config = dict(
    n_layer=11,
    d_model=384,
    n_experts=64,
    experts_per_token=6,
    d_expert=96,
    d_shared_expert=0,
    activation='elu',
    moe_layers=[0, 1, 2, 3, 4, 5, 6, 7, 8, 9, 10],
    router_score='softmax',
    normalize_top_k=False,
    routed_scale=3.27,
    balance_loss=0.00262,
    balance_bias=False,
    init_std_router=0.032,
    lr_router=0.000941,
    vocab_size=32768,
    norm='rmsnorm',
    norm_eps=1e-06,
    tie_embeddings=False,
    optimizer='muon_variant',
    lr=0.00954,
    batch_tokens=[32768, 65536],
    seq_len=1024,
    train_tokens=466800000,
    steps=9987,
    dataset='wikipedia_en',
)
Below are experts of layer 8 (counted from 0) of a mixture-of-experts language model. Rows are named router (the router's row for the expert), up (a neuron's input weights, with its number), down (a neuron's output weights, with its number) and show model dimensions 192-287. Each number is 50 + 10 x the weight over its row's rms, rounded and kept within 0 to 99.
Before each expert's rows: "mostly gets" lists some tokens that are sent to it at least half of the time. This comes from a sample of Wikipedia text that the model never trained on.

# expert 55
mostly gets: " was", " It is", " It was", ", was", " has been", " is"
router:47 38 73 64 29 49 41 73 50 53 33 53 46 53 50 55 61 41 41 61 61 42 42 40 49 50 78 51 41 55 45 29 66 60 50 60 51 52 60 46 63 66 53 43 40 71 50 51 43 45 52 39 55 70 45 54 50 46 36 67 47 56 50 55 38 46 41 66 63 56 46 45 51 52 37 51 60 52 45 52 45 43 51 54 54 58 66 53 62 55 55 56 38 45 43 59
up0:42 58 55 57 42 32 39 34 49 65 38 68 57 43 49 53 62 46 45 42 55 46 48 30 51 61 38 41 42 49 52 48 40 61 59 62 54 69 42 39 52 71 45 59 55 76 64 47 51 62 34 55 43 51 35 65 26 43 45 67 45 50 47 55 41 59 45 49 45 41 53 46 66 45 55 52 39 58 50 47 48 53 52 54 72 57 43 46 54 48 28 55 42 45 44 51
down0:35 57 66 34 54 51 41 46 52 43 64 51 46 63 48 51 69 47 27 53 50 47 36 28 54 43 51 58 53 49 43 62 75 46 44 63 58 26 53 51 42 55 46 45 68 56 58 26 63 57 53 55 45 50 72 37 51 58 45 59 48 62 54 36 51 57 56 36 69 47 64 38 59 43 52 43 35 53 34 49 60 48 43 58 70 54 42 42 43 42 38 39 54 47 34 40
up1:49 42 52 51 38 52 62 72 53 48 53 43 29 47 66 49 62 51 50 45 54 50 74 61 55 40 48 61 52 57 45 55 59 64 52 70 39 44 36 55 44 51 60 27 50 53 48 63 49 46 53 67 34 54 45 70 58 46 43 48 51 48 47 45 60 38 33 68 42 45 33 43 60 63 49 40 38 49 55 53 44 61 59 35 67 71 56 28 81 45 61 41 40 37 45 28
down1:26 52 64 42 45 47 64 53 29 52 59 32 46 48 33 54 51 54 39 52 54 51 58 56 50 29 50 64 52 20 62 39 40 39 54 49 50 46 45 61 55 53 43 50 56 27 49 30 38 50 56 44 51 41 34 43 49 40 41 51 38 40 52 57 63 46 41 45 59 59 54 66 55 52 37 41 51 41 56 60 61 70 41 24 49 39 50 45 47 55 49 40 56 41 52 59
up2:62 45 57 42 30 61 52 48 55 47 44 43 47 55 53 63 46 48 51 56 46 55 46 39 43 59 55 31 42 40 40 63 47 35 49 57 58 35 60 36 64 40 48 57 42 57 43 44 61 66 42 58 49 67 47 45 55 37 64 72 71 49 50 59 60 42 56 64 55 56 55 61 62 40 52 54 30 53 54 41 58 28 68 53 45 56 51 57 37 41 76 72 53 59 65 57
down2:46 41 41 49 65 52 54 38 48 76 51 56 59 47 45 48 39 45 53 49 57 54 50 59 42 50 54 71 53 52 51 70 40 59 50 58 43 35 47 42 56 54 52 44 39 56 58 60 45 42 69 52 45 47 60 52 58 62 56 57 23 48 48 46 56 64 52 42 49 35 64 68 42 52 66 35 42 46 51 44 40 34 64 45 64 69 48 41 58 60 36 49 40 43 53 44
up3:71 64 46 47 52 47 49 58 60 55 40 43 59 48 65 44 53 38 42 37 53 53 37 19 54 54 57 41 54 45 53 51 40 51 50 36 59 51 38 51 56 39 63 35 59 64 45 63 51 45 68 49 34 71 55 34 49 57 49 48 53 51 64 65 42 52 73 46 73 55 32 55 36 50 72 36 45 57 47 49 49 68 47 58 57 59 41 43 41 36 40 49 48 45 51 62
down3:43 46 60 73 57 50 45 37 41 49 61 47 53 52 38 53 49 46 44 43 35 46 43 50 50 43 32 44 59 40 46 44 38 42 47 56 47 59 37 45 51 39 33 53 48 64 64 54 47 42 49 53 53 63 68 58 42 45 36 41 49 45 48 54 58 53 39 36 58 43 45 51 66 69 53 56 46 53 34 63 48 54 58 63 72 31 40 46 47 44 59 45 56 51 51 34
up4:56 45 51 55 54 61 37 47 51 46 59 49 51 56 35 67 54 37 64 41 39 55 40 57 48 40 47 56 52 50 55 56 46 60 37 43 43 41 62 46 31 54 43 56 33 45 52 61 61 61 46 82 57 54 45 49 58 49 44 39 44 64 53 48 32 65 41 53 64 60 41 54 65 57 62 37 33 40 56 35 55 70 46 48 31 38 46 60 62 49 68 46 44 43 58 56
down4:60 25 32 54 47 39 46 44 50 60 59 48 57 42 59 63 44 37 69 65 39 43 40 48 33 64 53 46 56 50 51 58 46 54 57 60 42 39 21 39 59 47 63 46 67 67 46 33 44 32 57 46 46 68 62 43 51 59 54 35 54 45 36 60 35 52 43 34 42 52 54 50 49 55 48 27 52 55 34 40 48 63 48 41 55 43 67 72 74 35 49 34 58 48 42 60
up5:37 54 66 50 47 60 54 69 41 41 61 55 47 40 47 47 59 56 49 45 43 49 31 54 25 63 60 40 41 50 47 40 68 70 43 70 44 58 59 46 63 58 53 38 56 59 40 64 50 55 43 47 43 44 50 54 45 49 63 53 64 55 48 49 60 65 53 44 58 57 35 46 65 42 39 43 51 28 68 43 46 47 59 46 37 56 69 53 50 42 43 43 53 48 34 60
down5:41 57 50 48 48 61 49 42 39 44 46 48 61 39 40 69 63 54 41 55 23 50 60 54 52 18 42 41 34 40 44 53 57 42 36 52 48 35 51 62 50 41 49 53 59 58 44 65 40 45 38 42 44 57 49 62 46 44 63 48 51 53 52 60 42 52 55 28 52 38 53 51 40 59 47 35 52 55 46 51 51 52 57 51 63 53 67 61 41 53 61 51 42 62 59 33
up6:78 49 54 54 55 41 49 61 39 43 53 61 42 50 37 56 38 56 54 57 43 47 41 41 42 63 42 40 41 51 54 65 56 63 60 72 49 36 71 35 48 48 43 41 46 45 54 43 48 62 54 40 54 44 41 56 50 43 50 44 61 60 44 45 28 39 30 42 50 50 54 59 39 48 42 46 49 53 50 56 57 48 42 39 45 46 50 73 43 51 64 39 53 50 61 54
down6:36 54 61 52 47 45 52 50 65 56 64 53 48 41 52 41 65 55 52 57 62 53 45 41 44 46 57 48 54 52 48 55 46 34 52 51 54 54 43 58 43 43 48 58 57 53 54 54 30 59 40 54 43 41 53 57 49 53 43 39 57 45 52 48 40 48 50 47 64 41 34 42 68 62 56 70 54 58 50 49 67 43 31 56 51 38 50 38 58 49 54 48 48 48 46 47
up7:57 38 46 45 60 40 49 35 39 68 46 54 51 53 55 32 44 51 54 60 42 49 49 47 44 61 59 46 44 56 47 45 58 57 61 25 40 41 54 37 62 57 47 35 63 66 52 53 41 59 59 36 46 42 32 31 63 44 55 41 37 50 68 46 58 55 42 61 57 53 44 48 44 53 61 57 50 38 58 52 56 51 46 46 56 47 58 44 48 43 50 63 46 43 50 58
down7:44 52 47 69 58 48 65 35 39 55 54 36 42 55 47 46 47 58 72 56 61 51 44 42 40 74 57 35 60 44 65 41 52 31 49 63 53 49 38 42 40 55 44 49 42 40 48 48 50 58 66 34 46 63 43 39 37 66 40 43 41 63 58 50 57 65 45 49 56 48 59 53 45 62 46 46 53 49 54 36 39 49 55 50 55 50 46 57 58 41 44 46 65 50 64 39
up8:25 71 56 43 56 36 50 69 56 66 53 64 60 40 55 51 38 53 37 40 58 53 52 40 52 59 41 54 48 60 49 49 67 31 74 45 41 42 50 28 44 50 50 42 48 45 49 41 45 56 34 35 53 41 62 40 59 61 49 67 42 42 65 54 47 52 60 49 36 70 45 29 62 65 27 69 64 41 42 44 49 42 57 75 74 57 58 56 57 37 58 42 45 31 54 46
down8:49 44 48 47 34 50 64 43 46 59 61 37 45 63 49 44 56 52 56 35 56 53 68 63 49 38 46 30 47 39 54 57 49 53 49 39 29 64 40 56 58 64 59 51 66 50 26 66 51 60 59 46 52 48 59 58 50 49 42 45 56 46 56 48 41 66 42 58 39 40 55 56 57 53 27 58 51 30 52 68 56 57 41 29 34 42 39 46 63 48 52 61 31 57 47 44
up9:47 53 60 61 38 62 37 66 50 38 56 34 42 51 41 37 43 41 46 48 64 46 49 54 65 63 58 58 58 60 53 46 53 65 48 68 50 55 37 65 47 67 55 65 45 47 50 65 50 49 68 58 69 40 57 35 39 54 54 54 40 47 46 51 46 39 45 57 49 47 59 53 49 49 48 55 56 54 46 61 46 60 43 59 41 40 62 41 42 72 77 56 39 60 54 49
down9:55 52 62 57 59 51 58 41 49 53 33 50 46 44 50 52 62 43 50 47 30 55 46 55 51 61 56 33 77 65 42 46 50 47 31 50 55 52 43 34 68 30 53 52 33 48 44 58 59 62 36 58 40 45 53 50 42 62 70 47 49 36 53 53 51 50 51 38 45 37 57 45 70 53 55 41 53 44 43 41 49 41 47 44 29 53 51 44 56 36 32 40 53 42 70 48
up10:31 45 55 46 64 50 44 50 64 28 38 63 40 49 49 52 51 50 45 52 43 60 52 64 44 46 43 56 41 51 47 47 61 53 32 67 62 53 32 62 54 47 66 55 44 37 36 53 39 42 50 62 43 55 58 46 38 60 52 49 34 65 51 52 78 36 59 76 52 57 70 53 26 37 58 58 48 51 72 48 23 42 55 48 55 43 42 54 54 46 42 46 62 63 58 43
down10:44 60 36 54 41 54 48 50 37 40 43 32 44 50 62 48 49 46 36 46 44 43 47 46 52 42 63 57 64 53 41 58 49 63 52 56 52 60 58 49 46 52 46 43 46 46 61 56 58 45 44 32 35 49 41 33 66 64 55 47 54 63 52 44 49 40 63 60 52 47 44 37 59 53 58 48 61 48 39 53 55 29 51 46 73 59 56 58 46 59 47 70 44 50 46 42

# expert 44
mostly gets: " north", " south", " east", "°W", " west", " Avenue"
router:61 49 65 55 45 41 76 67 55 53 30 55 54 43 70 49 63 39 63 52 58 46 52 49 54 44 59 42 56 41 64 47 62 53 61 40 42 51 52 41 65 51 38 46 63 50 35 43 58 45 50 42 47 46 64 50 60 41 53 57 53 48 59 46 55 50 56 55 72 68 60 56 44 39 37 55 46 43 52 64 44 64 41 44 59 31 63 64 48 64 51 39 48 35 57 32
up0:41 59 49 54 46 43 61 33 49 65 51 49 44 45 55 57 52 49 49 62 55 43 43 54 47 56 50 46 60 49 62 54 56 68 55 68 66 67 59 58 59 39 39 45 55 47 39 48 53 54 43 57 59 61 42 40 51 30 60 53 28 42 52 71 63 69 53 46 50 47 38 46 63 43 54 57 60 52 44 50 36 71 58 60 58 54 64 31 66 62 49 50 33 69 49 56
down0:57 47 58 46 53 59 42 66 38 45 46 51 46 45 41 54 62 40 53 40 49 41 46 31 39 50 33 38 59 54 68 63 60 34 55 27 52 57 63 58 41 49 52 57 58 71 31 45 43 49 38 42 43 57 51 57 37 61 45 57 40 62 55 42 63 50 62 44 34 45 55 30 61 50 44 33 38 34 46 61 51 50 53 70 61 61 44 42 43 61 61 44 40 57 54 27
up1:51 44 55 45 55 49 42 63 58 57 38 46 41 44 36 71 56 62 44 78 56 52 32 36 44 71 51 48 51 38 57 46 47 43 46 54 48 47 56 59 49 70 29 46 55 58 46 46 30 57 59 49 34 59 38 32 42 65 47 61 38 41 38 46 37 51 51 74 72 52 56 48 34 50 62 49 44 38 48 54 62 21 56 44 39 52 43 36 50 51 36 71 57 29 37 55
down1:33 53 52 53 72 48 35 41 35 34 57 45 65 46 72 43 52 47 42 36 45 56 27 63 62 43 35 58 59 57 35 34 29 55 77 38 42 42 39 32 41 60 52 41 38 55 58 76 51 67 45 35 54 40 60 64 50 54 44 66 61 63 53 56 52 40 46 68 53 52 52 72 49 50 56 56 68 65 66 49 49 60 40 48 51 65 45 39 39 29 56 39 39 55 53 68
up2:59 30 66 48 49 49 53 42 56 42 41 48 54 48 48 43 42 33 60 40 47 46 65 57 44 46 60 38 47 51 47 62 52 45 64 43 50 57 38 55 46 42 46 49 56 37 49 48 57 54 55 36 29 36 51 35 68 44 48 45 70 53 41 48 56 67 44 76 57 64 46 55 40 42 52 62 34 45 54 44 49 43 56 40 41 45 55 49 43 60 64 37 63 50 33 62
down2:68 39 52 37 37 56 60 53 51 49 63 30 65 47 57 58 52 56 49 44 52 50 41 49 59 43 55 48 47 48 52 37 47 34 58 37 40 56 65 40 58 37 63 54 56 55 58 64 36 55 41 50 67 56 61 55 44 56 59 55 59 32 54 70 47 44 61 49 56 58 52 37 65 44 71 50 41 54 55 43 37 63 45 54 36 47 57 32 55 50 36 44 43 53 44 29
up3:53 39 62 44 55 54 54 73 46 39 36 67 37 52 42 47 49 56 45 54 38 67 54 46 41 51 63 62 41 38 51 48 58 51 42 32 55 56 57 46 61 46 42 54 72 46 48 57 43 54 65 41 36 75 52 56 54 61 46 45 52 43 47 27 50 63 51 44 60 62 47 42 19 72 57 55 33 51 43 51 58 52 43 58 50 69 50 70 58 52 32 40 65 54 46 59
down3:61 52 48 40 61 40 54 56 53 51 47 66 49 58 46 58 35 48 53 57 52 51 33 59 54 55 43 59 38 44 41 53 54 55 71 41 59 55 45 67 41 36 30 49 46 49 41 39 65 55 47 30 68 62 43 54 68 53 53 57 46 63 56 70 57 54 42 33 47 30 57 56 61 36 64 60 56 52 64 72 46 59 50 59 44 67 35 43 71 46 44 52 55 60 74 31
up4:65 61 57 54 51 49 50 53 56 52 44 56 52 50 51 53 49 47 55 33 72 49 59 46 27 57 53 50 49 41 69 38 39 54 47 49 53 51 57 63 60 56 53 58 63 44 44 44 33 51 56 50 42 47 43 47 43 39 51 55 50 34 49 53 60 58 54 40 54 45 71 59 43 41 66 45 57 57 44 59 34 60 53 35 46 48 45 51 42 35 50 61 56 44 53 69
down4:52 44 49 64 50 60 46 41 35 25 52 46 48 55 52 45 54 51 42 53 44 42 45 57 66 42 46 51 45 42 67 44 66 61 61 47 35 48 64 43 34 64 82 66 44 49 45 55 51 63 43 45 63 60 41 50 53 45 31 73 39 41 54 45 42 60 40 57 63 50 57 58 69 40 43 70 43 51 41 33 51 53 64 56 51 37 46 37 48 45 69 51 51 49 57 49
up5:50 35 66 65 49 53 46 49 66 52 56 49 50 61 32 50 45 55 49 53 63 56 51 58 40 46 53 67 69 59 66 50 45 30 41 33 44 60 55 51 52 52 56 36 40 31 63 55 61 46 44 40 45 56 42 62 54 56 49 45 33 27 51 27 36 53 53 33 52 55 40 26 37 42 41 32 57 47 53 42 43 52 40 44 44 52 69 54 36 43 35 54 47 49 60 41
down5:44 62 50 51 50 57 56 43 59 54 62 48 48 50 61 56 54 70 55 33 49 57 39 51 52 42 37 51 45 37 58 43 51 46 51 45 63 40 61 61 52 49 46 61 58 30 55 33 42 61 60 32 64 35 53 54 42 38 60 43 58 55 34 73 48 43 62 51 38 46 56 50 55 46 59 59 54 63 53 48 56 44 57 64 70 59 55 68 73 60 45 40 71 58 47 55
up6:49 55 49 50 54 39 55 51 51 65 56 52 59 55 32 53 37 46 62 43 49 48 46 50 54 67 50 57 42 73 53 51 30 45 43 44 41 69 58 61 51 49 52 46 40 69 55 53 40 42 49 55 34 53 42 47 60 47 33 56 75 62 46 49 48 38 56 51 46 64 56 42 45 52 36 69 54 47 47 53 51 37 52 49 53 60 57 53 37 59 51 54 43 68 56 57
down6:65 61 69 54 49 59 37 65 48 79 55 32 52 48 44 41 48 54 46 46 63 62 79 63 50 55 51 49 45 64 39 48 46 31 51 48 63 52 46 43 47 61 42 37 42 38 63 59 58 62 58 46 62 50 35 57 50 51 49 58 45 38 50 56 50 47 43 55 54 55 33 39 37 53 51 41 71 44 33 57 48 37 40 59 43 59 43 58 47 52 38 42 59 42 43 63
up7:57 50 58 43 46 45 55 53 59 48 28 61 58 46 26 58 40 62 43 57 49 45 63 36 56 74 62 49 49 44 38 60 51 60 62 46 62 76 45 50 60 48 57 51 58 58 58 55 68 35 40 42 59 47 52 63 60 53 45 38 56 69 56 47 52 39 49 47 50 50 38 33 46 53 47 53 59 49 68 55 49 51 51 61 50 42 39 41 40 53 52 43 51 66 65 31
down7:55 50 42 45 53 46 54 50 44 56 73 25 48 44 64 58 35 39 50 53 57 43 51 46 34 57 47 56 46 54 64 52 43 52 34 57 39 61 47 45 56 29 45 48 69 44 60 58 61 72 32 56 48 44 48 48 43 51 27 47 68 38 21 42 56 47 66 50 46 59 46 67 52 63 49 52 42 57 57 46 49 56 59 40 44 53 66 50 50 56 46 58 58 38 31 69
up8:52 48 58 42 68 59 53 54 66 65 51 53 38 42 56 53 54 52 62 70 51 63 50 58 46 43 53 32 78 55 42 55 51 46 43 44 57 53 70 41 47 40 44 50 43 51 51 44 59 63 33 49 30 58 33 53 55 74 30 51 31 52 55 66 47 51 57 32 45 71 48 57 43 35 39 54 62 54 60 52 68 40 59 53 38 56 56 60 67 56 33 58 53 36 47 36
down8:50 52 57 64 60 45 65 28 46 58 50 47 51 55 51 51 44 41 46 68 65 48 43 62 59 44 33 39 45 45 56 41 63 26 53 55 47 47 49 49 24 41 54 39 36 46 73 48 60 49 46 42 43 55 56 51 41 47 46 56 30 39 48 40 54 51 63 37 48 31 46 40 45 51 42 63 51 49 63 50 51 42 47 33 46 56 57 35 42 50 52 21 48 41 62 46
up9:37 40 41 51 51 67 42 53 44 53 35 70 60 45 51 68 48 46 46 34 43 43 63 42 53 59 42 61 53 37 55 55 44 39 62 39 45 64 44 57 66 48 48 41 50 47 68 52 65 42 59 41 37 49 56 54 52 57 62 53 43 57 68 54 48 52 40 51 50 49 51 48 50 42 49 61 42 56 35 58 44 47 60 58 59 79 39 46 44 60 48 16 54 39 48 42
down9:66 42 52 48 51 53 55 55 41 47 61 57 45 39 53 62 67 56 42 63 65 64 28 56 60 60 53 33 66 45 46 42 40 55 52 44 65 45 43 53 56 43 52 70 55 55 43 50 49 47 46 51 56 57 54 58 58 51 48 47 32 55 42 44 63 49 58 55 61 54 53 54 41 41 54 49 41 54 48 50 36 62 60 43 49 34 30 56 45 49 75 34 44 68 61 50
up10:52 71 42 51 60 58 60 56 32 58 46 47 41 56 42 60 55 49 64 57 58 40 45 57 68 53 52 50 51 60 43 37 50 41 57 25 58 32 71 55 42 54 44 41 59 47 53 34 64 55 68 45 37 34 52 42 47 66 43 75 51 46 53 48 44 58 59 56 61 55 33 40 61 47 72 53 42 48 48 45 29 51 52 41 47 60 52 41 38 50 50 50 53 59 42 41
down10:57 46 41 34 49 52 40 68 43 76 57 68 53 68 29 60 41 43 45 45 46 49 51 48 40 64 54 69 71 55 62 51 50 46 54 54 70 62 38 47 43 54 42 64 40 55 41 60 50 42 47 41 44 64 36 63 51 48 41 38 55 64 57 40 47 42 39 39 38 55 54 44 72 48 39 61 53 50 50 49 42 70 61 51 42 31 51 42 55 39 57 34 44 51 66 56

# expert 18
mostly gets: "| S", " S", "- S", "idae", ": S", "; S"
router:49 58 55 45 45 61 67 51 47 38 65 61 45 45 53 61 51 56 35 43 34 52 61 55 51 27 68 31 48 42 28 45 64 59 49 54 59 58 48 66 57 69 60 45 44 60 66 67 58 33 63 31 65 70 67 42 54 65 55 33 61 65 64 42 54 47 52 62 56 36 54 44 44 35 48 41 49 35 67 51 33 72 68 60 64 74 29 54 43 63 43 43 51 41 45 63
up0:43 50 41 28 49 74 41 43 48 42 53 67 28 60 41 44 56 55 38 60 44 48 51 49 46 63 64 62 65 52 64 52 50 53 78 49 56 48 55 59 42 68 39 64 46 43 45 52 63 62 42 57 59 52 40 43 51 66 42 45 51 38 53 40 51 45 53 44 42 60 43 63 41 36 56 59 56 50 49 51 44 24 50 58 50 46 46 51 64 57 43 62 48 33 45 41
down0:72 47 31 47 38 44 52 51 37 72 55 41 42 58 34 31 52 65 58 62 58 51 36 38 51 63 38 48 48 61 25 36 46 61 34 56 53 52 65 33 50 34 39 56 63 50 56 49 47 56 48 64 38 48 62 81 53 54 57 50 55 56 51 39 61 35 39 49 54 60 56 45 44 48 44 54 61 52 37 51 51 58 48 43 41 44 49 67 62 49 42 23 59 28 54 53
up1:62 38 63 52 66 57 61 26 41 47 35 49 49 38 64 56 53 54 30 67 53 58 61 44 48 55 73 53 53 46 44 63 47 66 46 54 54 54 45 57 76 69 31 53 50 51 57 50 49 39 58 68 42 66 54 71 32 45 61 47 41 56 33 32 50 67 51 59 52 43 65 51 48 43 42 64 48 51 58 45 54 63 42 53 41 50 64 50 32 50 37 50 57 61 33 33
down1:36 47 57 42 36 51 53 53 56 52 35 64 34 48 38 47 32 55 40 46 47 57 39 39 43 56 48 57 55 48 62 44 49 49 54 57 55 56 56 33 54 50 58 45 26 70 57 25 44 42 26 40 54 51 44 51 66 52 39 48 41 54 47 47 55 28 60 43 49 51 54 39 53 47 46 48 63 48 46 50 58 42 57 58 48 44 36 69 57 64 54 51 51 48 71 62
up2:55 64 53 62 62 45 47 52 45 57 54 53 59 64 41 57 50 49 59 51 49 35 54 52 57 58 52 60 61 64 44 57 36 44 37 54 44 50 70 69 50 53 49 47 32 47 48 50 56 46 49 63 27 48 56 65 59 56 41 35 62 28 61 52 52 43 45 49 53 68 53 62 51 60 61 58 53 39 55 41 44 52 51 44 48 68 52 63 54 30 60 42 56 46 40 74
down2:48 23 45 37 46 33 65 43 69 53 40 64 45 53 53 61 45 45 25 44 51 67 49 30 46 47 51 44 48 39 54 55 59 25 41 39 56 49 44 58 47 50 57 50 49 55 42 51 48 31 52 70 46 46 48 40 58 54 47 42 45 46 44 69 57 59 68 55 37 55 67 56 60 72 67 48 69 64 43 47 41 62 58 47 51 57 67 37 50 53 46 47 50 52 41 54
up3:57 51 56 37 49 54 55 39 49 39 48 61 58 62 54 22 56 51 46 51 64 49 57 70 41 62 42 43 53 55 53 41 50 59 48 64 41 64 49 62 69 61 73 50 58 56 67 63 46 60 35 53 53 53 41 40 58 44 61 61 49 44 64 46 64 43 48 45 56 46 56 46 44 44 43 36 50 46 37 53 30 65 50 45 62 62 61 47 40 62 27 41 50 31 36 44
down3:49 49 47 54 61 62 49 64 49 27 38 55 53 40 45 49 45 48 43 45 41 37 47 75 49 32 44 61 42 76 31 46 51 38 38 58 51 57 50 54 52 38 42 51 42 29 45 61 43 54 46 57 60 49 61 60 41 49 50 53 46 39 52 45 45 52 41 46 58 41 34 58 52 54 53 59 50 53 54 57 56 43 45 37 54 35 57 46 46 54 45 43 58 65 37 49
up4:45 47 45 46 54 51 41 46 46 38 66 49 52 47 49 67 53 58 72 47 40 46 57 68 57 65 65 50 36 58 54 45 58 51 56 56 60 54 59 41 52 37 43 35 47 49 57 68 39 32 57 57 58 49 48 52 49 55 44 48 58 58 53 40 44 69 36 53 52 45 55 47 38 51 52 45 43 39 41 64 52 70 57 31 40 51 65 46 59 46 60 47 29 49 54 49
down4:43 55 37 38 49 55 51 58 60 06 45 46 54 45 37 75 57 60 55 54 59 48 48 65 49 54 59 53 57 38 69 57 51 45 46 36 47 61 31 40 59 42 67 47 39 68 56 49 66 52 42 62 56 52 73 48 22 46 63 53 67 50 47 57 58 45 41 39 46 54 42 51 65 34 52 41 70 37 73 51 49 20 61 52 49 24 46 59 31 55 60 51 42 50 48 40
up5:59 40 45 44 52 57 39 60 59 38 24 43 41 49 59 48 50 49 52 34 37 57 49 68 38 46 39 46 60 53 58 36 29 42 65 64 55 43 67 44 55 66 43 48 59 51 41 58 44 48 54 42 48 39 46 61 38 43 32 64 64 30 61 47 50 43 52 55 49 45 38 38 60 52 60 28 55 57 57 72 59 42 32 48 40 46 51 69 39 45 56 65 82 67 75 44
down5:42 41 44 41 44 42 50 37 41 51 66 49 50 75 49 48 46 41 50 42 43 50 71 56 67 64 67 65 36 51 51 49 46 56 61 59 23 30 51 48 52 44 67 34 59 45 55 62 23 38 54 45 43 56 61 49 42 75 48 41 48 41 40 43 42 35 34 57 59 56 73 40 69 74 52 32 48 56 61 25 64 44 74 42 41 46 67 58 53 48 50 45 43 39 67 46
up6:61 62 59 33 65 39 55 34 59 52 61 43 41 40 25 42 67 35 43 55 44 48 42 54 43 60 33 37 59 55 59 56 63 64 33 50 48 52 47 56 46 43 47 36 50 48 57 64 57 34 40 63 28 55 55 69 43 32 43 54 59 59 41 59 40 49 42 59 50 56 51 49 56 62 46 54 38 45 43 45 41 42 57 79 39 47 51 30 48 56 48 73 46 37 58 45
down6:43 48 40 60 61 61 55 55 48 52 67 45 59 54 45 45 48 51 74 53 57 48 51 53 56 40 52 35 47 40 62 38 44 50 22 43 60 51 49 53 53 47 48 39 55 58 70 53 47 52 42 60 59 43 44 43 51 48 61 60 52 46 62 57 52 48 45 66 42 41 59 45 53 44 43 50 45 51 58 65 58 52 44 48 60 28 71 60 44 66 56 56 61 52 44 54
up7:46 55 67 51 64 54 50 49 52 37 42 39 50 49 39 50 47 54 44 41 52 45 51 49 15 56 44 33 64 55 51 42 54 49 35 47 44 30 64 48 43 58 30 41 64 51 43 37 61 65 55 52 54 35 32 55 48 61 56 64 47 49 39 58 45 55 66 48 59 50 45 41 40 52 61 67 47 27 52 38 37 50 52 33 46 48 53 40 56 62 47 44 42 53 36 59
down7:30 54 49 39 42 36 48 44 41 49 52 51 49 38 53 53 45 41 64 45 51 45 50 42 32 50 52 58 25 53 54 45 64 49 43 48 47 47 39 66 49 48 39 61 60 57 64 55 73 48 54 63 54 64 55 35 26 43 67 46 87 59 60 31 46 34 50 44 51 45 49 50 60 48 38 49 42 45 44 49 45 29 53 50 51 63 39 66 48 53 45 42 45 63 50 44
up8:44 52 45 54 50 53 63 40 46 60 49 62 56 53 59 52 44 59 38 52 51 43 53 48 63 68 43 19 49 60 44 63 38 55 41 55 43 55 34 50 38 42 38 45 49 41 61 53 52 41 55 42 48 59 52 51 37 49 47 25 55 57 48 49 55 61 46 76 55 57 59 58 45 54 57 56 36 65 65 46 41 54 50 51 78 31 61 42 55 49 59 64 60 50 41 50
down8:45 41 66 45 51 55 53 54 37 45 61 38 39 70 57 50 44 39 50 47 63 53 65 46 53 43 51 67 38 39 39 54 50 61 59 44 44 57 46 55 41 49 42 56 54 56 47 46 54 45 48 55 51 43 47 43 59 51 50 25 42 24 42 54 45 51 43 64 50 43 58 44 45 24 36 43 58 45 61 38 38 69 43 51 46 63 41 56 61 50 54 48 25 31 43 57
up9:59 56 49 50 30 43 60 51 42 45 55 42 47 37 41 42 48 41 57 47 46 52 40 47 52 34 38 47 57 62 68 42 57 53 45 43 46 68 51 68 49 66 49 59 53 55 40 59 50 50 52 43 47 46 35 55 57 43 46 40 56 81 50 41 53 60 61 78 72 45 57 43 46 47 63 46 65 40 49 63 40 40 53 48 48 63 31 56 60 38 45 45 29 54 49 55
down9:62 59 50 66 41 43 45 44 54 58 42 41 65 35 43 51 42 52 47 52 52 36 51 52 44 55 46 64 47 42 51 38 40 20 48 68 45 54 46 35 43 54 27 43 69 45 49 31 45 54 35 55 46 39 42 48 35 62 48 45 54 42 42 57 40 54 55 49 44 61 48 55 40 54 67 42 48 55 27 59 64 74 59 55 58 63 45 62 44 59 42 55 44 54 59 49
up10:44 47 63 56 36 48 70 53 73 49 48 66 59 55 59 53 49 55 41 56 55 49 41 42 51 39 43 32 45 43 50 52 45 60 36 53 78 62 69 58 64 55 55 53 66 46 57 52 46 37 65 46 49 62 55 41 69 46 44 56 31 66 62 47 47 43 55 57 58 37 44 41 36 44 45 47 35 62 35 31 59 52 63 48 62 59 53 35 41 52 56 32 51 56 54 47
down10:58 56 49 63 52 40 59 48 45 48 58 55 49 45 40 57 29 46 61 51 75 44 53 70 41 34 62 54 54 34 40 53 55 51 51 59 63 44 48 53 48 66 50 65 75 55 52 35 56 51 39 39 53 53 58 53 47 57 45 47 48 44 37 74 47 47 51 60 50 49 71 57 52 43 53 62 45 51 46 47 44 43 51 37 52 42 44 47 67 37 71 52 49 53 45 52